Below are experts of layer 3 (counted from 0) of a mixture-of-experts language model. Rows are named router (the router's row for the expert), gate (a neuron's input weights, with its number), up (a neuron's input weights, with its number) and show model dimensions 280-319. Each number is 500 + 40 x the weight over its row's rms, rounded and kept within 0 to 999. Numbers have three digits each.
Before each expert's rows: "mostly gets" lists some tokens that are sent to it at least half of the time; "gets" lists some tokens that make up at least twice as much of what it gets as of all text. This comes from a sample of Wikipedia text that the model never trained on. Tokens count by the router's weight.

# expert 59
mostly gets: " also", " this", " An", " an", " no", " This"
gets: "\n", " the", " a", " of", "-", " also"
router:461585440488469511486503531427457506452585457444488447484491531461477527457494538445512525498460497470507487437491475487
gate0:442528483546469482453413578499447499496470496571526445402478496434407562521470492476546497502493506463486448535506486476
up0:508531481540436466453462517484516505604499529540567581526461431517432507503523532531497536502565543519483441487502461476
gate1:521482513498454402505519485463531495520508505544505422502531486498450457461489546472470457529479496481518495450465522458
up1:441526546537474568481481493505447498476441460503564515503491474515506517483480532548555509443532507482419510542501452522
gate2:502511584560450432410488515491485483511462407546526515522462412461482555519514524479464541486499504492443445544505508460
up2:488452445493500512483421501464479491521496555535463564538479476517469541434415490491483543452548481434561554472524535549
gate3:452489461577477476502440541523445563478528512542504496399497484472464468571525468578572478505515495513437462551566529493
up3:559526496517544515502476477572506514484475520536525453434497489536441458554526484543545450497481501529477473564578520506
gate4:438525460455488492496476597497459579479516501490484503427472482472442525490476415493522514505546548554558486491440489478
up4:474484477526393520567504505455489510454516431463504414557544577433561453557576487566521512504513471505487503497454546540
gate5:469515508491436521439498521527495533477496483563484450443480548505484512489427490509506495444553540484501517559516410514
up5:545486526461501440535519529509502469530454497492483561544506462536518511542550486485459485534475493483458506457472549509
gate6:422533427486562517462521567508451554478520561474541452402465517491524509480504501481475533479478463531511470470518467450
up6:550488570499474522481475497512530438535518446554483528584561480475498490532512529503520493541509523449496488552499481561
gate7:453476468538478441496522553450432461469504492484545514481421457584458532467469545429474578478507476465470508470547527519
up7:564528534470492574522420454487578505521458456520439495483569498420536530545524489579523424501467475534543523565474479518
gate8:433556528570469485504500529452539552460456547546525440456557479464488453513531487487560495452523513556508466518494536434
up8:544441514462509517473470515542475433543599497457424581545488472491460544510489497567516504523505499405487485521489398567
gate9:509486539481476546531511545481493472580526544490497496553426519449453484503498541465539558544479544535493457438507419531
up9:439551455520462478453431504478491539452473405510513508471482436496590562491503472495472471475518427484551481527495517456
gate10:513487488566521448481489555478489492511497530490530469537473462450480514495431474529554560504522427440510442511481495514
up10:419520533495536485477504555486508535538548479503488439508520525525494512472446522462496502462548550464445548493461498510
gate11:520553480525459498521474494547467531501492460464513454559511507379526479473503537567491494562421514487498450534556483480
up11:460426491520526439458525501501495474486485533562486489375476443578462564511496482438502619464535479533531519476498493526
gate12:461527515501481450472442570453463544493486491564513483476450418462484555520474470394499578480481468455436461494531473498
up12:499529485461528535530486468455451471464566499475517459406538585590538499469471467476434498431478512498492544485470518536
gate13:446504421541484553506547521457546441541524458535491500471468492485481465439455458456551486539533498515475521452486402479
up13:467514527459511431510431465560499564478460484428469441478443472429488541512538518559457472451460515505448469514467558493
gate14:427498487423489503499544482513457509486492509483512485508499485473515398471506604481450503513552526483519487516489489500
up14:436530490445498519523588470475484460449472486465479444524509489511551456486519576572463483462545535480456515506450483492
gate15:432482525459501473519505574473465512521439524464532460494494527454534447482440579446500471501503520465495525508499462452
up15:560545493517439520501449445534538514485515478508472502502464503579461544554561490526491509482490470512560480481499508511
gate16:533506511410551556527616420474544501461537491454418401447510504469526505466496475582463540544461508614553537579537499459
up16:462512505571411424499415540485503488595466532492550585597539515468493494443472506434582487431539480454452436498461527534
gate17:448537408538467516487553530467401519486499486502480505464549507506520551463486563418427474524447464423479462469456539444
up17:457531397547450531486597528455444489458522484469455510434544517512533525462497542444449455554454511449482463518482527459
gate18:424523481537468443446447627476444516523445516552516418491456414439510531458460469424523621528506478488486400516562492471
up18:516501461468518547549521490463460560439548559436523411459540529527569482488552524454484507443436489512522541477467506449
gate19:461460496551568405478488514541520470492534495514471549437502494552485450550482459560460534512547511465545503502513508478
up19:517518556460483523441542501497494506457499465426498565536440497495515503452560509489487440494474479493465524522523492472
gate20:385480539538479442389476554467471514618462466528464522487456454499423548444501464502547596456519446478415433441525437480
up20:484516451507468539528435516497469580447562485523475467482489521443523517468518523434491555462478521489549527485491529477
gate21:481506474501501467525541467496489503431504546486471475462520507588485434499521555492441506466515480462489524464479459507
up21:475436517465505463484452590515533503568511454531510524573490497445470528459481434512565506478458465598497462506577520513
gate22:516482529542515504482447525434473466491519453546528561525462447510459484576512498456520583509471382491515477526503515485
up22:429472497504546503492581544512510497545510571519460532475480558492481503444516545555542491537523499586557541536530530419
gate23:474433468538606486487549485509523538502493457498469436438500525532512453453494478509507451563431538444588496486575487421
up23:526550541428487550526506482466497438535501558494519544587478470459568542536505510552503568433533482531397464571437494511
gate24:546424426555481456444473492551549534531502445454518519492504530472492518585491481524508470604528412428558498541527465453
up24:436534528473529494558529532512444433497538576539485532515509491516484485447475517436502521459453557524448476485486519492
gate25:482508510488472454419457635482476505601539510533546498521435420482510529477491525469520519580533508462441455452479482538
up25:411557512509620547546480524471514540493477569481483446555523517516594514475498544495582521515492422523529455462479500420
gate26:456393465488521460426516567501486447527486525435549497510469518442555579461520507495514634498491472516467520513517467571
up26:570532519538484459479502507472444562518533482553494494515532450554432502490400487533485416515464453499514509521528510416
gate27:490499487505532492487540475434534501528512513527471437514549466434463523486496478478551572531466481529505505521496501526
up27:422501524529457474512466539502471495516552464450485544542435504575534512393459552507455484458552426527465525534537507515
gate28:531499503481557511460486469480455558417573496450477489478548545491526636478414439366552499517496529473456502526430511526
up28:522479513540449469490523476518559444569430518545488510509461479467503393541559545627453499507525515546516458470532496460
gate29:411528482557486430437453531463395522506473487521544529477444422491510554460484496489538506484548444496521482478537482492
up29:455535504534510570573460508461421520493508533472515409421530568503485496444530509407540541453434540462471523447476507498
gate30:535554496465450512435461527516482522496516475516517450488450419446487530536522546484503536509582417453501492483487468508
up30:586501493499467498444536464546501492559500438537488534531447472538453525501504528588568532490539439447530486477546432569
gate31:524489544470497509494584500523539481526488484507495461511480472505474419484487497451445486578484510465536477497492449524
up31:434487505535502476475403512483463500456518530501493534544537523460526618540532487530533492443566488487463496453496550502
gate32:435462550515525467565487482489455501487503430508485498525516492452454549580482490557497470416559539479505553524529480569
up32:553561515544476525485478600546537523538551483519483477476501490533554495400588503553506518562429477546520511424429515443
gate33:486513465491541542504529539485474517463508549499485432503487527550469461499470487564489453467535524525454529524460464414
up33:474482445482584539553580534503486486455462499512545486442478500540499473542472517509440479455494574523558474484547409445
gate34:557466460550466474493395586503498501533473543533519475579493488390485517546485512486556528551494508468459500497558429479
up34:435534527492523485522526426485497551468526391449569448428498499546540493438455490493546565432491500547561499480519542525
gate35:480470550561513471427552608459481491538446506604545515512485405406434553518460549535510568526545420537499443541555519474
up35:502480530496445536430495530558588481485532502482557537461510488514522456516540461510527443527571507490456462472461494477
gate36:501512497496502491423497485504510538575504465498451502518534494489440502468483493488495441552522512458409475459477447510
up36:567448500491487503505591508497500535541501505535480483481502456613520473445539422511515496527467487529504495452495537515
gate37:434520497489482498499498516456438464458570549512551570517472522515484487484500476463494567488455519514443547470482515522
up37:401474510514537489525495475486484467419520555450510525486489487531492481475479489463480571484507498469486521432524518512
gate38:446463477489463454493507491531504509514543548495529466469521497500484473496520470512501527541496505477569478496505441572
up38:527543546563494505466445513499513506459430470567475506543445503487507549512464526520464539469537477546445464495490555452
gate39:439474452508514476446431571418465526469498463461513482496531528485531564429489416429502523512530489510521525453481494507
up39:569539563461432498510493462547528517543447517548524495479499444496472392563486568502492495496519532472481444538504518492
gate40:427465506562465445503404581532462498460474481488536484429474435423469538522445495455539579476510488480474476454527429500
up40:464515492513505540534507466501461547468525473431476478472533556452468534427473566493458480482504556451456543499403479533
gate41:494460556535475483492462475506516526517458469501467468544523494437490464527486429529548476596518486514484513462543494451
up41:546466493475479486516551482513461574498452462525521512440564516465488520498565531494477502515515548464531517494473508473
gate42:539515403485486500383505545530510506556508475493476515529467498465455528512491550467430486567543497450519489516493537457
up42:498461657496502532576440504473536456485447539542551430465492454553535530482544483501521510441484528561502487458501495542
gate43:417511531523469459438457596490440514527477504517498469475461453497522582456443499415558617508462469444460487474523492505
up43:561478532524440438457500508533538472551470539580483539481429395475455472582509465559467492508527450520495490550559517493
gate44:492497389513519506489553542466526521519474485489545470485462480552435437464520528457472438445451523566461491470524444451
up44:448513566497477447489407485513462490506554469469491487555471493433562494539460454559507530460518468446512470503497516618
gate45:473528467474503459482476582518477526518459481529470518495453448407482502539436447472537496474500430418501380509505504426
up45:486496520454424535531520502424444552498471529472457484424510486501536522461517540455552582450494465486521542506546559532
gate46:495510479533525486474424549536581491518442552491559522487457483488470509487485496479513543497607591492553502460468429473
up46:453450511513452492515481463451477509544483467495486484504515439494504528472466545565452474519439447510464460515544546508
gate47:518579414490459545544476505524530500521481555523492494446542545570459498625509469548483592498533500462526508473490460453
up47:468397535485537423459494541481435447448526472479496498518482493430531530405452535448523497478465506559467470523497508550
gate48:490541515464562505481510484459463481495491524516439462461493505462514496487531486548524502497465465532486515477570401448
up48:539429523568426488513466512525494520530526461529535586489489468522498518511476483473496524483578502507502492514431593560
gate49:440513416559433498479529463442435534446526478488495409450440483471545532514537440506543505546435485563501512510511476435
up49:436528468517458502495511434454454561429517496470438386507460500462509493492556417565527512545475508596498540489500488468
gate50:387505550499513515518444538484533509529473525512518452572559515444468534492422416561574507465569515450470518496551497466
up50:561529474534493478473568441480484511526508487513504529436438518544530513519546562458400474524420487604481424534512556480
gate51:389467473505523501458510573472464497480524538481485452485476559502477597464456492418474565502490477498487550450498458495
up51:391444459468529509496555550495471545476536491486530472472486503504512517450462430397467524560505494536514550474578483501
gate52:499431518527422479464452609472460504548490507527571443499462428488442526505487463464495555505514484451411476473537456539
up52:495533493517522556558495505411480510461564552441487430517522560537450479458544497426478533433445572526504547427478482509
gate53:452470479554527481493508547527494508516515470462552530446452497541506490525450447514433542507551542478570485476591485496
up53:479473502515523530517525473508525493511550482462565565432421560585483491501473436470457545516512513499496493487550503513
gate54:498479451578439451507438530524548562536494550487517455496467451489435525504460511446422476451531518523465499495530456492
up54:514420540502432516453535451512554445503439533514480534453468516521495481476386568494444447520496517471447510505557517477
gate55:419478437515476527536490585494483513499449441501486505509474493472411544454492531462484549436504492479545475447501510498
up55:474444497511509530517498534538533508513454446526464505467473524497457474505523556515442551444503488524572496447477492508
gate56:489479483537449444449458525466471515550496530521550474500508426485450518462484449406519555470487526441454470505488443500
up56:504530418485539544531519448421475528469543510437527405480579557517530461442540500469505486499460521517541496488466474534
gate57:557477453469500518501497466556517538537448530520572457552545515515447517523502465418418487493510553470494533458453489482
up57:431561557522516444470475510496480479471518473450485547397474468506523498463471542563540494472450501487518466510548548468
gate58:488477535528473449468428577487512519516514503536532473514473467489490618566476501498492555476552523515446447503516452532
up58:529476530502442450462530487555533493531503490497530542542432434482497483503472446547538483584541478437497523572518492458
gate59:537509499548483456509486500535492516535511505564589462523461471502557532523470522542482488515540494430498470485527451478
up59:516497492516512483492469490529522526511519473460544562535517547525502515532490501501452468474524495481511496513486486483
gate60:461459472547474443428437577448474513555459511512523552526505473425471508476467528499547540540550563495451484525545527460
up60:519588479513475534517522487453466464472564490433450483439541563536516524503528534473525513475550506483488515480446479555
gate61:448508507480517522507531626478504444523485568470522486505509503449538512469468483447482486504514514517529544460511436485
up61:435476509483481486506553564446539456502509507476530535491517517470546482469507517449462505471505535543492496495544473468
gate62:519436454483547458490499511475496529442513453516403472498411465496530468470510463465435431552470496520573448481516497473
up62:494482480523546438523531481455513505433485426543416477506477452478492456437499484441430489550443556556556489435522496479
gate63:462554495530511526493523503517506482500499475476483522529553512482508485484542517497576427564489468503495490519562443486
up63:479497514439499459527499490463551567495429482463451549563528505449500575545523538492518539490496566514455517457545526539

# expert 1
mostly gets: " Sy", " bus", " str", " const", " var", " be"
gets: " was", " be", " that", " is", " were", " pro"
router:537452474463550487491532442500496517437460448446471515495483485450542482522519472510581486460422528487544493540439532512
gate0:512522560458512454486437530485497647449469486452498510520455456498516532506449538497579504425520493465468423535525516533
up0:494527443560480504458537521523519450494527507485509441511554481472431512548517441446455565615526508480519529422487461499
gate1:562401521424516528503551572488468526553507580483438534469535462458562452547527497467488531480473520503479542447582537465
up1:441564477632494470523475450510491532459507508551501516578487509528487547471445482489494474561462535503527492514447455449
gate2:560438452472538536551534454479516522447391471497450486532487490505520510483484406474448541444540462500476526506483497454
up2:519536459499496528490455451472505472511464508501471457525544502510467505420503454444520554502488437453481543532489481517
gate3:543439520485520443505509491528539576533484560460533503525441507520498488513493486508484490492511516566508528515472557483
up3:525457533489493482542505541544535501467479552415558519520481505512526471527481519516472465540477538579501517582412514444
gate4:541438511546561500482513491520492595460478471514471487468462465537454502492493489533485479399482529514511552546544572523
up4:561429480528552560467564462472494566441487501489452520523536498518456491457528478491497492453494559549557534541506579474
gate5:532439481468470507525490461516543411514485582501424487471480533407569448535482517440415505403418478539540458498547499474
up5:480549480538477431497476546440478610527499444509566477510434447545425538432505496513486539596524503520479517479521445513
gate6:470467467454493477513556460526558492483492488491470523559485516430438423573577549433493434481455518515523499493513489525
up6:547543521570486542524487554489507621496513478464507456538475508474434520477467488518528527475538510520442517531527474562
gate7:508473490488541465521517523454593465445453583483495455518377529517489474432521475449606573509465510518514487464502518498
up7:524507508419515471506458524514488509509491477494535524522523485517463506570453534459454448532551542502555504558487505507
gate8:495492479477471483492574473489468478467487577483504485445440550527484474445469507492495495573487535515448510487456456456
up8:507492520560525490474444538504501499497537482497513509488490469476516531571480517561473513396514511475475446507494464485
gate9:521450486445515458456483442432576509463459456449448480569417540474464508496525481511462510499536546406533566538469558546
up9:531535451474574513533492468462543458458480517546383483495559445488504542519530468514519499533557490479481509543527512434
gate10:463493475455498471492490538494462476463484450471513479569510524487466547428462487440485511455494544427500535501529511530
up10:463539549501530612477463520536472521461459531538485507444564516505497505529497423501490465512530576485557428574458513497
gate11:546500497491504475484544514493508522608465539540462444481465524477435516489439495464463484491469570475446547546525494508
up11:473482471533525499458496484518500478462548482505482527485531454533527443532509516595482525502498428566526438436501498527
gate12:458483499496534441486484467472465507488444481472520473545481506489401495482425574477499540484508520436496478524484463506
up12:488523466463529519556542517510503450489486562480476540561517522531494495528549483511545492545511479505485481501484511514
gate13:475481464513478467460483543523527422538476469421529588513439480519481518443482490480566526523505544484454476538544520491
up13:555445453571498501486580486521532447548464546527561557582492556584464484452535488491462481530534560583491543550551455442
gate14:582441509475494493425539457516491425520482530549506544513517495472546528578528455518391470489516526474525483560575495518
up14:453486450483474466497552518525462454526456509541516520451510523593505497576477510493499530430424490526494549558493469495
gate15:486474497448499424472496548483504505482480436516492527481441505454453530515463444510494517491479505421494437471483497520
up15:490512525559474550496442496518502475533572493551499480502504470538551524496494537460511525518535525521522536456546481473
gate16:511486454536483511493513519468465473460519486451470472478479484446562484610514461510482480464471501525546546504479442484
up16:396471486427479470425523493477424428548545542484517503477509538486498509528505533446475496422431388542527465467555492479
gate17:499514568549503499433467464533543486422546490532518465479522500532429503487479477491456550433491486535519531528522549498
up17:469514464517433463455455600400469533555513498487538521492471524442514534467434535521599445517521551472469472517529458517
gate18:435556519475511558548589548506547475486556542459431473464601498451510460538567469500499506498426513514493457455473509514
up18:543482521471512497496482480521482528545463541401501486377474551515505464505468498459531498532494585497466476454498462499
gate19:515475472474494508452580494456515571483452500450501448466411538446521495565561525516458497536457481445478555518538519528
up19:501504480517504486504498561470487532496496482489519418368435568446509494520498511526505494502452482480485537531475571401
gate20:495505538558494507529374501541466543419510481517449468538473522537514508516486496493585446489492551524503469478506511475
up20:524500483524513486436567583464482473586468536506567517477478496503419492464503502489472569480545469494535501468527539568
gate21:469554475440587478566487430450572514530448491466450544503581518526496483482514449504569467477440498528583480567513524570
up21:499488499511476585493515542566525485474530498537555457497476536546519470544469523558386538485518505449526558455471435460
gate22:418520523524515527525400485516450494496408478520445492491522505503558503495467437501533500501446521474428470520498505445
up22:464534543550529528557370488474455515477387529464483472505568519498575478496492420531583501538506543461467524521448498446
gate23:474459533535487488470462500467539538444524539482471464461517470494510474518507501467540473507511482549494484495557477537
up23:462444460523518511504561441514549562460492500506501464485525491514543467499505496531550462489478431584472507516511488486
gate24:464468459533490398456469522433484462468482453504510475513523501550462479508525522497522518543549471465527509537596453501
up24:477466497490533464480512517434464503451471468496515477538532548569485446458536516557483489496488536495534539487566475540
gate25:466538505475503466468403472529504541535466466457417559512447491490516535532478434495560483515435513462477465531517510463
up25:520550508527510500511414483546504515504437504497432455494503543469514466515516434489511490474473542489489526472434484435
gate26:457506493495493494380539537511474522494508492513569518474469449546474513483516516517483497494554490471501565426452449527
up26:445445426469463493484490485512502538435390479490517521496516495554508538504524530470442531507543447482421519500540477476
gate27:499503525478456530551521418572486523447504488515436446529603524505496474464537475561468463495507551610526543532486508462
up27:419512494540442456504473508496517420466432531538468526517547487505592477526474443549468514511471557473592444441559492438
gate28:413527551459576598512444483466459538437467490498474465486502537498602441519506534530477501425546499528553534505511517470
up28:455554504515466444478501515498474524517440403517574465518507483519482512445467509463583546477518460439516524480508577488
gate29:565497464455520459498422545490435574510469456532483529451475509518480512602509448523582506534466491529532405500465519502
up29:499434534489490541470443510527490497453559577480464402543483457507415477470500434406482528473567489522457479513477497483
gate30:534482463495485473490457571484498543524528486537504504554441485465483560581484537430438473499545573574539466521498451505
up30:558490450435490499468521498507519495493560536525498481528435495495455506584502493468465514462514571559579498572472505489
gate31:566461548474544513486490500440512613514513447475528484504541509452506497460436546543494461552448506574541493502500475463
up31:429545451495484459501557449561548450430511500502503512532456461519443437524494468470565537477536502443549484497539507523
gate32:583503539510499527487551521504540507571511450557514447481486495472468506510508471486593467529505499440470483495436505575
up32:556482499485586534521557430492541551476515487443532517527497561530529485517564500559534481499498505516580517524439492530
gate33:566504527485538489495532492510573547478482513465505516495517532471457444475453515487570507592532505536531529558467575525
up33:513488433525472447484443530525488527540479432563490572487519482450506531473522525506473499502463506560461505496532483480
gate34:478493474520544590509503480493486511515488540450460490548525512541485452480498458503494514455531520496574546397441506526
up34:459472477526519569530521516496482475514563531453502526485563506576466463542551492479538497448538464538515487405472495572
gate35:509459480479533474488531493471461579498514492472486451488513484495510499518467486512472526479477541495548524513505528420
up35:505448529493515482530525487465448504482504501531472431506515543489557487472443487500471502435478530514521554557492558464
gate36:501478542464512486508450453514509484493392494517460438504435470507521530550497470497493496540390522487452454500484526425
up36:528513530471570542512463448538516561474447443512542437501484520511520449511536435536466502562439511515499483524455549419
gate37:520459514447495537528450476545492468494478565492459513491526550449475458514491459530495513535469512505459459513487520484
up37:562477516445512512549433465542514507395414553476456550484527532470484471482534468512503492518475493512479469517429521498
gate38:502383485456527464483463537481493463530468426489518531481516449431520512442494473501583473514443439413499408542573497518
up38:581457498461560510563502469472505492587504394515539496455552500464532491479506465459570444491431436456450456534517534529
gate39:516490518493462527514486442543446479440450529501405484434577487484509512525427529455523523531493565560536482537518500446
up39:454490573447448469475481541439517495566564485496509549507416520523497518449524550501474500540492459470474532440508525538
gate40:545502473468578500523480490518548485482494539494456515435523435574551568523525445431512492488447528515534471527541578506
up40:586527509511508556475504496572579522466496492528471514461461502502480489443492522512457543442480548504528495515512526449
gate41:480505502561494493504486503539503496442489444437461551483515477511487474531466482533542507456537514529494556450570543543
up41:500483542542530515489474451545500507465480399474492513465477506549477470526495432491555478462516525515500544506523540475
gate42:513543544484508547555508488569563495521546476534467443527550503502486515475451443538546470535498454509400500500493516468
up42:483470504505490485507503529475494516452465547473520482465466498504540484495522459438496474558422514516511492556483439477
gate43:439431546505510455493406524498465512572521478478481547487435469455552495566466477478480550553490483512487435536500420514
up43:454494514500560524480486468509489565461585476449456540493513513513571487552523476577577469499438526529513475432501506498
gate44:484492503515524522478542467524471534493588532410457501537581543498486482541510456523480484465505496502473470413427497598
up44:485521540516552572537494511560510526489519479444509484549523523501488529488503479542497469461558520492538463410495515567
gate45:474480529518462491450441490484495449502425502563525476552504553440497455427479569553544480523447560550469533468583477465
up45:499457489488419513433473474509488526499436496479503464548536516475504476462515553516479466579379556540556542567571468482
gate46:434480495593455475506451514494481497459508506514497488458514487513461505568483486484535529403511509489470500468532521493
up46:437474505582541538574469478504456483476470455476505458516550515485528491521489558550461459441512561517466521471514457497
gate47:488441445559492465453433537429466499553523456540541472516482477514499528441477521497439502527468551518457476529561483506
up47:484483515529533512494461515481453571511495486589560469474488544538479499458475583546481469553479525572464543484617487478
gate48:506525524425532521512547416547545526461481495462504491521518581606535503480446444534536469448476518446556530531507518461
up48:527499483511523499512474499476453458533525546530478432497463487524505503501422462477563484395476461498495518516499528508
gate49:462480470508534473445464508483459514574465508445504521526472488465526529573516517505491558546514555569447469465510477492
up49:585532447515506538504434521511436550481467518437483462530555484450543502540500509492510496501500559537504536501469500464
gate50:467490572488476498492487494497529455522559524474530533544496446439458497513514443472496495533480532456523513484453512492
up50:457561517499429498463482511517528516477504545528464466477475454497515519396514465439529528517489500465561517490487527531
gate51:504481486526479479477431448515451508442415503521456509487489474490567467554466438474577513467531532473489505542468506495
up51:505495463586480463479465503539450500412425468523473501555509524491539517530450475452531476464514491436522486496480453448
gate52:493474506521469501476497492425503555517594489437559502530435531543510526553464478533532388437517484512492430480467493501
up52:484496530458536549467539460445497550426548503470586534490423563519508440506535434539502434462469492496534514469455532502
gate53:557478501509504478515499462517481509480440488563463483518523518530563447545516467526505517492464469512537537543546514466
up53:476488495479535479529486503530454505471403411546419506422495508566508505521411512506504513546527544556485433630529485419
gate54:471442503509481510526570525464482501502471544474487464481471511416539450482425536454501474468487537516476436559548488437
up54:503517583420540513522527518445525459493427535504479532503479520509530475497498523406455501465554539504499476579492558490
gate55:510466483478493466481491489457477517548424592490505523540494471458524451567472551452528469468504503507482491485503533503
up55:478467446511588477554534483459485513506446552481489495510549487428499469464534541476424454475490529490512525495520543521
gate56:499489483556425440458382570481540490531496510557514594467475469519486496457477507523581495423478490528486467529495544478
up56:541440492597502465479459536451534525520454555550484555459526526503501423498534495552523469434506536484493488544534478436
gate57:559501444496461461524504536471396503446511534522514515534506508466498503569504470447522492510450487476503495493551545615
up57:456540528593485505465539605531504470543472525576547516498488445495490509433495496514496541532557511492464471495503470472
gate58:500510506447487548496526484495502481520427526468443496430516527426468498480455506453503464465506553508473528582415550573
up58:510492494450474547584559454522501452583505447504446512522563429426499477452494461535475525490448533499451494497566529465
gate59:456495508514519447492483528447506505622516538450520500458534521482456528517530511430474545549505488537481485518551537494
up59:508513540554550503490490415488531502497533513390501490437492532456540497541544507456525507565453497539548496539475527477
gate60:532488467410550552519485420466555511443496488460513506538509535516486510545514552516487496463520512496563532533466549580
up60:479489549477541529527507486504498480480577551518447561520495530495515491543493521536521503527438459504559473491444526596
gate61:519488519516527408450444474472457524475449438505472547487445448515514533525520495437518492470509511482482439541491451443
up61:540524489509500533539544536474548531514575523511541471482474511469488504475489537530443528576519516486483457476560550560
gate62:525474470533513518509580500546530542548538480446507574438488515502574480442516543499491473491471503528493458507501512510
up62:537476490472565523526562460555521489508487512458467531485500519527559462469500511528492491439484511502507440507457501509
gate63:534451516494480487501540534509455518523477456472548529499497479438483525583536444461542511522569493481515495494467543518
up63:557463465504514532493565421520460545501452533409524519543550462467512535567554457499455468490543494509494502517457523545